config.toml
normalize_top_k = true
routed_scale = 2.83
balance_bias = false
router_logit_norm = 2.0
norm_eps = 1e-06
beta1 = 0.9
Below are experts of layer 3 (counted from 0) of a mixture-of-experts language model. Rows are named router (the router's row for the expert), down (a neuron's output weights, with its number) and show model dimensions 0-127. Each number is 128 + 24 x the weight over its row's rms, rounded and kept within 0 to 255. Numbers have three digits each.
Before each expert's rows: "raises" lists some tokens whose logits its average output raises strongly, later layers aside; "comes before" lists some tokens at least twice as common just after its tokens as in all text. This comes from a sample of Wikipedia text that the model never trained on. Tokens count by the router's weight.

# expert 20
raises: ",", " and", " as", " to", "."
comes before: ",", " of", "==", " in", " and", " to"
router:142075135090117134085159145080136140128141139135111125151151111149160143132132181140136145092059131160127155140102093155128125090173128139162090135169125103126151126155137103112129138114146119113146109135153111118081148168150121171121093136136124123103144142092146129164115138131130115129138124095126106163168072126163083128100131110175135154174118156125100113141124135125115151140129
down5:173079130148136144145151144148150076131172138167134118090127101123104123108123149150119096155104118122110097129133177112095150121159128093166119155121117147140158125135159133130138147134128138136132118134157090160122100094158120146133086095161128048088111169094163121118137086128122142115115107091119120138130140139124121111099132081132120144146131178145131169125160121173136136111106
down6:170108093116125146137112139114086124170111136137117082157132129106156069145154130108098110128148119072132077119102134148119141144124132122163124198154156123124124128102129143120123160106181127105136119111141142110111137132161150123131144157123167127109114134099148128108156138087161094156149190123113144103124100166153136161126143126074150097165143116109095099117105141128137149110134
down7:129131092150129154152100140125105131098123095156119087105114161133147116138106154144164120152115137075111143069132150095131157098091104098159121126143094124141109117113138125128102114147124133145086143174129152117118117121150118082134147092126128105141108138176106128149155152104154100133189153159095138124141160156115128161123092120105146073126160145128156115134162136170107104113082
down8:107122130127127131124083087095159174120113163138064169144157151150162148138132170099131133129130126156100120139115135152148180157091136133137139147130162097159157132152113151126120122154087133152149130121116124139132105111094148098097146122134114129139101116126126083138129120112170138138106103119194121135145095106118118112160120113088181189102120138134096109126128112096172132105145
down9:137095169156149123106129124135135132180155116113137079118134123175098129119112084143150127165134132145118109124137124128074147133147132188102074120152129133066141131169105124166160153127147096090100112146143132149063153179137137143136129130117130180096139144146156121125109116145095167089179120135101123125090117127115140151128140113121106103117114123136115108094139145113135129133112
down10:149137155117146131127111128075156111114121112107181136109119130131145127166097114087165088115113135132132122140092144104129105083148077149163111117108124140145154133130140100097186126099067117113179108181134143133135141131114134161098119150180134108107103146132114135126094152104138129123131152108096115139140094149144098163106149107144162142163139119090121105094121154141154163156117
down11:158166095119083114092122120080141147116132103118124123138094125114161115117133148130118145104102123181127107131120095185087148123110130131122079131145119101106114108135142103112132137157099174129124120123117123092117128172161147117151121143130109084121138134150138126161115144112146122158160136123173087134139162153171114164147088150120153170151141134144079150171133090119108160116178
down12:142099154113137129142098137124108097128129143130156144110126124128100119169080134123149096132125118134150107168148179121095118142157171148161129144115138127073115099126126141141105121099164080068107086131100134116148138125137079138155099163089131139128162146157145126100156143142119146137112105117118149137051074133112145170134118090131107123132116125145166156119101143158112113137110
down13:133176064129138106149098127105095118135077174091103119139141131156108126133134109156102119085142165098135126128149110115069141138081146122107095132123153098142135103121136128112144135114143137102148142106109092125139146139118150161076172132150133088166167114156130103119123101145119124133098151149136135129127108141113174156163145150130133152177155123087134082156149109129116127098153
down14:113126139161138104124122158148136102164091125139122110129117078120138130147164100112174126103111141150161137133119145150133154125087147148176130106148137166137170134122109150195115176119180114099139153174148077129126099130143112148103121146141127178125102093133106144118133107115133103147161104110106120110124092166141151124122147127134135108149147125144173107108101133111119093109191
down15:136087176119134124168135144131170116128132103074119136114115116141105104118157147136093092156134156107126119148130142129152182130159112134116116165162151134157146107152100179131147109115107083109118115129132154088083100119128153149098189154142142075169163136111148139123135164102090112100114137159116128115135136139111140134130084105131106142124141122152132078114148154115095090120111
down16:114172162150122131100105102106124128148169113110118149120079152115103096133145142069137118135106106142146110123143103127102121117136092146099089170133140129124137156160112144157158110121110132090177175114125113125144107124106118080132123129141158142130156158150118135104161132122111163174121125124111148138080104167127092124114203171124126114153081099150122157106132132139122144094138
down17:121141088151149141156124108077153134139121174150130117167128163113121111142151132072111106112128153107149175142082109093138167132090094105145085112079140130111147164136122083127129123133121110118101163133095137101133112107106125170089123140106118095082158128159141120155119117137130123118109108125122105140105152147110108127164132116090156103147177104141151104135164105126144117075126
down18:088143073161154113109117132126112100097095148077110100126099105120155092138145113127134125124161106153092108132138147121101123111113138134128120107147093117148130089134117181065169077178111147123105138112118103108107105101115141126106108161143114105139133156154122121142156120116145129115143141128090112141094126151138150147077158120124097140113100121135042113125146148118123112159137
down19:140086122123133110107147133128094149132162135119123122123098118102158157151121122108134131159087142150141101152146138121149130137177146110184158125078114126117116078117165102177109118131187139110144105138099102125125125150155139142147126148123114077125152136114129105123163103100147160127134160122172108135107061124151095114106147085097113067116131126118124177115148092121138139135125
down20:128066169125114137139162137130147079148146079141137082133139116109098121134161146161131083150125093134110094147133145115098145110137116136119118164159134162131159140125117139120150133092151163138087126136136138112093146098173115137174094126131133153123100101137158088090141133153138158102178116113090116145156134107124140115088122119117128128152081151103154182138155134125143125088140

# expert 15
raises: "sson", " of", " |", " –"
comes before: "1", "2", " the", " he", " The", " which"
router:102083128137122093152130135124185140156126106163135118131113107083130115125146159115144128132109145122132156098087197108113099127117080131144142124126137160122139145154146147166121154099152133123132133098117127162126128122096114127164144095109130122099155134113134134109054115133123172103119156098089177131099117121168155145204125105136143126133118141142144113122125110119120179094156
down7:112149137133137087128121096110125121158089090098152121121072118139144138174108125103115164097096126135102097144143156130172123109161119109133118141097141123083114083099107107164126114081150101112124139128148142171141107174112152141134137133151127105160128118159118160142145168153146126103173177103172114128116150113138145158158163167145139120112142159157173128095126129124143125128099
down8:142113101109109142140105148119107144161126121151097113164083128119114117174087140129124141142096139122074065111116133143134158111153135107109122164113103095157109106166145172119173133092096133092115137128158105093147098167106098133139118140141119082162087133153122129116106128132056135109136104139144171142092141124137148143130119095144124138108131105133146160157125110143132132146078
down9:116147128144149088147151128107130138109102150129149153175176144109116157147183121118153093105152117190129115119111078142130144140153141100143125147134159102157136141095159141111114107143136132156116119111162115148097120090112131132119140121157105115098139119101076165103112127136092090114110129154111095192133176152084144110141180169131154131126134127141134114164164107131147117131131
down10:144125119100143153136096118139149123152122167173153143157121135124117119132179143103154138104185153095133104143130091113158169136148082134176130140097158119146124114109134130122110157126162146142134157167103118101144149139145145124157152131118154102122102113172095161130082106158096094097105145070114127102123098112101122132145116098115107106150129110072129120130134090085165127121116
down11:109110124110144179108149107144100122130154131131154120150128110176097123128165128132160111133136126118169135132134166123124126172137086122116172100146120130133180156140124139092129120155131157168136124119082139122163161091129145145131108147130067175123128118152138107129127089124151154130120081130167138111128171149157122121162126127137128116115101117133095201138180142145125121088171
down12:108133114120151158084153146108166151142129148114119127137095151132114147153151118112103068135173083135107112107111084133094118118138162132069164138123113144116115098120114145103190156117131119169162115155150169114115123155127128105087103120105102124139155110127152173103128121167135071116135102081137144141108111087132120131141160120127127111095134152083127135173120135147134127147139
down13:129085102136168142104102124117075085110084117136131127146121158119130102109160132138107130159102135113131145084155112141131133121117127151077134158115131162150152149124135129144125104175095132157143159116147118095125072114107107109132106120135131092119139134117151094129100115094137101161152127171116132150086189163111100148118184117145127115128161170113150102091104127125134132180131
down14:097094150115144130113202089087130125135181125164145126143125112125117128124125099103130136148136130103147144097140123133107115122138173133120200135105135117140097129133144100101110120138134139152097147142112169165124142110126108114182144138102106083141136123131130126138148098145159126112116104096136157138147162150135129105112166104172100119116128124157134189071114158169144089140149
down15:137094079132153149143103068114103123150148130154151098132106113137142135136116102144127145152141153084118149111152190137122132152158125150139109091130158102179150123148148118139115116119150106057103124167147113135118134135128129143136150161107154110101168108126124176093115133137147161150143121142085159144100154153119126118097094117124154073120146116163113141119129101163091088122128
down16:152137091124129134122180126144180120151102106098137157137087075146152141200142102072132130133108144091118157121137105158153149121162083155125153105095147149112129118147150126131143120151128104145126145099132161149163158163126135108122124116082144167093159129142137190142156119135140173110127130126093149131125101149153156115113166122121110128139154145138122139114138137128143140084158
down17:121115146118121142110135124092098155148164123140151144161116096175157153136108149122151132147150145133157140180137098187134146155141116138104153117147099142085115111117089142120143126141104113143092141130133099101169112126114136140153119132103124130116078127101126172116113113111118127131137182144120157118149188129098099134166126123108108151146092077179180101114117106152092135108160
down18:112127144132154110143134158141123117124110129127102142107106136107129173123115119131101125114106113143079114088147159132155082133123151085144143149143136141153118160149167130116175127111169111141123140087108124151115101101121136095147111141130132116144120085116166091140130130106146137088116084109129129150099106103126098175164084103089127156091139165101111149153161130115206125116082
down19:114107170092161133133150112103128126114118136145134122138142122167134102106155111141141165126110135142132123168118181100139142095122146095139114160125121120123109108140162119112096150141127179142134092163119084126200125151115160138151112120118126155139103135131122167126108121136093119106152157094119150139173126130121109133146138151105068068159143135069111164145131147173087110107137
down20:143131100120126145124131170132146130109188157177122130115108110113119167111094104158183150126121158124188081133085115148101107129152150098158097089145107153155128126102154153128135137150132122154105113171156130118126099136150161102104142136139132114156134116123070101136146105104136094111164118102115166112148139120109115145135160095117087131140094143146149127114080148111086121131134
down21:133121126120113176132110124146160147145121116083126108133127123138102133140121158126092089135134135144179109135159129112146114133139125116121123157114090129122162081109111140146115129142106114121146142117155140151095094106110103143137145086149137128112119073075156139138105112089113132174094113149103138141137130171164128104152126135167166126153199135196129153113101164108166143089149
down22:145190141157125074141099091113151131103102095151126135099114114112151141121124131153133137148110125156135085110153109123141143115140118133137134170142144147099105108140162131181131151127175140106151084134118152100090111122118126102132154082107142097134119134098151123153102166093118153106166137107158160135104130144147126176081146156172113129180159160108101129157125133136157109143119

# expert 27
raises: "ff", "ft", "u", "ang", "ux", "ub"
comes before: "1", "2", "9", "3", "at", "o"
router:145119128107148115136078124149105103140121095170141152109152149127095156131140098110121167122143111151103153151106179109112196173096126148109120117107130137093104147146160151140143141133099111103144156155083125170098117147110146125114115106138154128130138120108139130145125124114133161140144134152102123128117180094114120148179120136134120068133116146130114054116161123097124127171166
down11:139087122100140124106112133131154144109136162112144161106144131137148140132097122131088098127132152127115092088170134105049160079150161125189110131145174123139150126121135123089103109146137141119106105102122175113080109132124126095128125142140128129118068099163088136129130169133120113151134153126156158128115120161099145103160115109104138095155144170092110149121102118149135124149119
down12:099104125112152086141111140091171149122123133180120165173123128100114131174143143132109143131097135154098136117100153107143168122144111130115130098147150172160163156100128124118103117096150146111160128143083159123156105137125137126141125126150085128166155167141128141149148148123169152131161077140109126147130096131105127127132101102119129129112084143088111167143081111105148102162179
down13:118159192088118132146140176134115164109157146093107109123168182101112111152147116135070158115122137095121153138141136132134157162117156118134110092113135115101153131177158121128156117147134116155147134113125153124116124144147164118144134118142144158150145176107126161152121122106165106145149138126124110156133152111139107169091110117105123157100193157105140101129177163136124158129115
down14:126110137135097172124168164117085140112151145112157143152120111153091137131149106146179125102121134101109131155167125140145143118132129138135139127128143095152152099109155116120129151108105148144112073146091152147136122098146136085136098155166115152154144135141104137101151168139138078115143127162097212144111117114152107131124121141116138142148072120143082178091144128125163118109129
down15:126131096120174047155138142109116079123101128134153109175143159139102118115091141134129114156120145108127177127150095173161132136101157126174128112143136143194109115081134141114107128148139107111138107153150113129155106159133146112123114130125095154160137119160123127139128148135142148140155144129179164130121131149141127135148108123156121114185155143155136090151159131111184125131102
down16:163159114120124120157104135148098159183127127093132141122112143093093152116135120126075161130090138129123156093157155150142151155121172123128113122095144185148162125104114110120114120123133155156145150081130121152125107127110097099112159127118126128121134081107100086113156146146138124142136112138134116072155117102112140155152159131132126134093165142140137113163091193088162149130100
down17:128084122145116130154112175129107127143125136140134085158157149101115121084156105126109131152142110137163122134116085157109104080141112146117147098101151135130144151191111120125137127192117117147133141136124137127116110139102076184127085104126165135119086104137100130123117128116121118169131102147120123130126120114101085121158116140164148069121096152126110146165167099170155162119131
down18:123102123141146141086154089139127100137152120151123137130143127130131134108099136153181129113140150154138112156151113142162125115168095107106131119086131124131111098134160134131079152121085146105091134153150122107114118154142109115130121176142073080124088148145076158099138185103140123098130098112156087108180128163097136121136160103102101115097122124092142137096152126164124111138122
down19:118123149155110176100122140139106126100174132117133110118134154146096158113107118176125109124070164130117133098141121160082105143161105129135143110131166132115140146167147095145113117096113163094136125138147131134155108127143121091128117148104112122123130169114122100169144133116125096126154063152110115111133123087153167111110099129144072129125143137136069182106089156154114119130094
down20:129096137101145100180146140127160147122138149081110117166089106143119125098122133124143106164150165154145088139108100126075134139113129143141107133158111112119082123139140095145117147106152108118114116113124117106139127141108127132139127117124118157126144156157135106133091171164108168152134122139145126102146162166113130151136075105150160161154128147069121207130078098140143106119149
down21:113131118110133101139121147110116105121127104169115160096101137106151146138123088120096105161156118134131132131129153132138115122109127098140115109121136154155149091168127134143120131178142115093152154132161121092125092151122109140139109110114086124106157135108105146083112107146043174132162164095098119161140204129129111153092165112169100136133123128146098136144167128148160139123112
down22:170139109113159145110130134134123106101088124131174128142172155096147133141152114119108092124138120111100101119136136112118092149087106159133136112130112083136133074152119118132124183104097121151156115099115139148099137103118173118115090154115110133156164139138111090123104123160112124105161191131155135153150165124142148124094136110117147075101171130164132102153127091112156120091149
down23:147117134125095123161128166147120128102129149139184106136114136116155157119133112164111118105107095133095131133141096146143116109124141156163110120117123069165109128153130107154146177168133138137153124132105155149139120137166124149132140117131186156108136143100116147093086122163113151107119147133128167099138139164125139141076139157083100118089135110087156159117084179150106102156154
down24:116138109147124125148146127152144150153088130163125124122132131143133137146121141122165116111140132149153115137113159138097147104080126131143185134147153127103128097143156112107199198116108107119089115108126109126145119117119125158070090165130141168115140135122084141159151095096167095113096151181125149103152126139137109148114128126143143091140115120109090095125132147155124160112072
down25:099126118116130125125104139159110144146166121136101101108085134095126069118138138123087142161106098124115116176095111139105152098168112134103107122133127121110107132141132118106126107143128105143122148148183178125138117166122126132175133127102132130209116103115126107143070172167117150128115134114107130128204127155116123128128147091168111109122106099138116097101135146114144116116155
down26:119099159136152150086147103139129142151134118195122130125126136175108130137098169131149174174156109178143101153089118114125135108141150095100126112105160142137144154151113090133119144125148136137120081159139170121151099132143162135107135135085158090136157132134135139166133122106127135099139117132104108131177112121073139126118162143126105150128114095142115192141123108168114160112145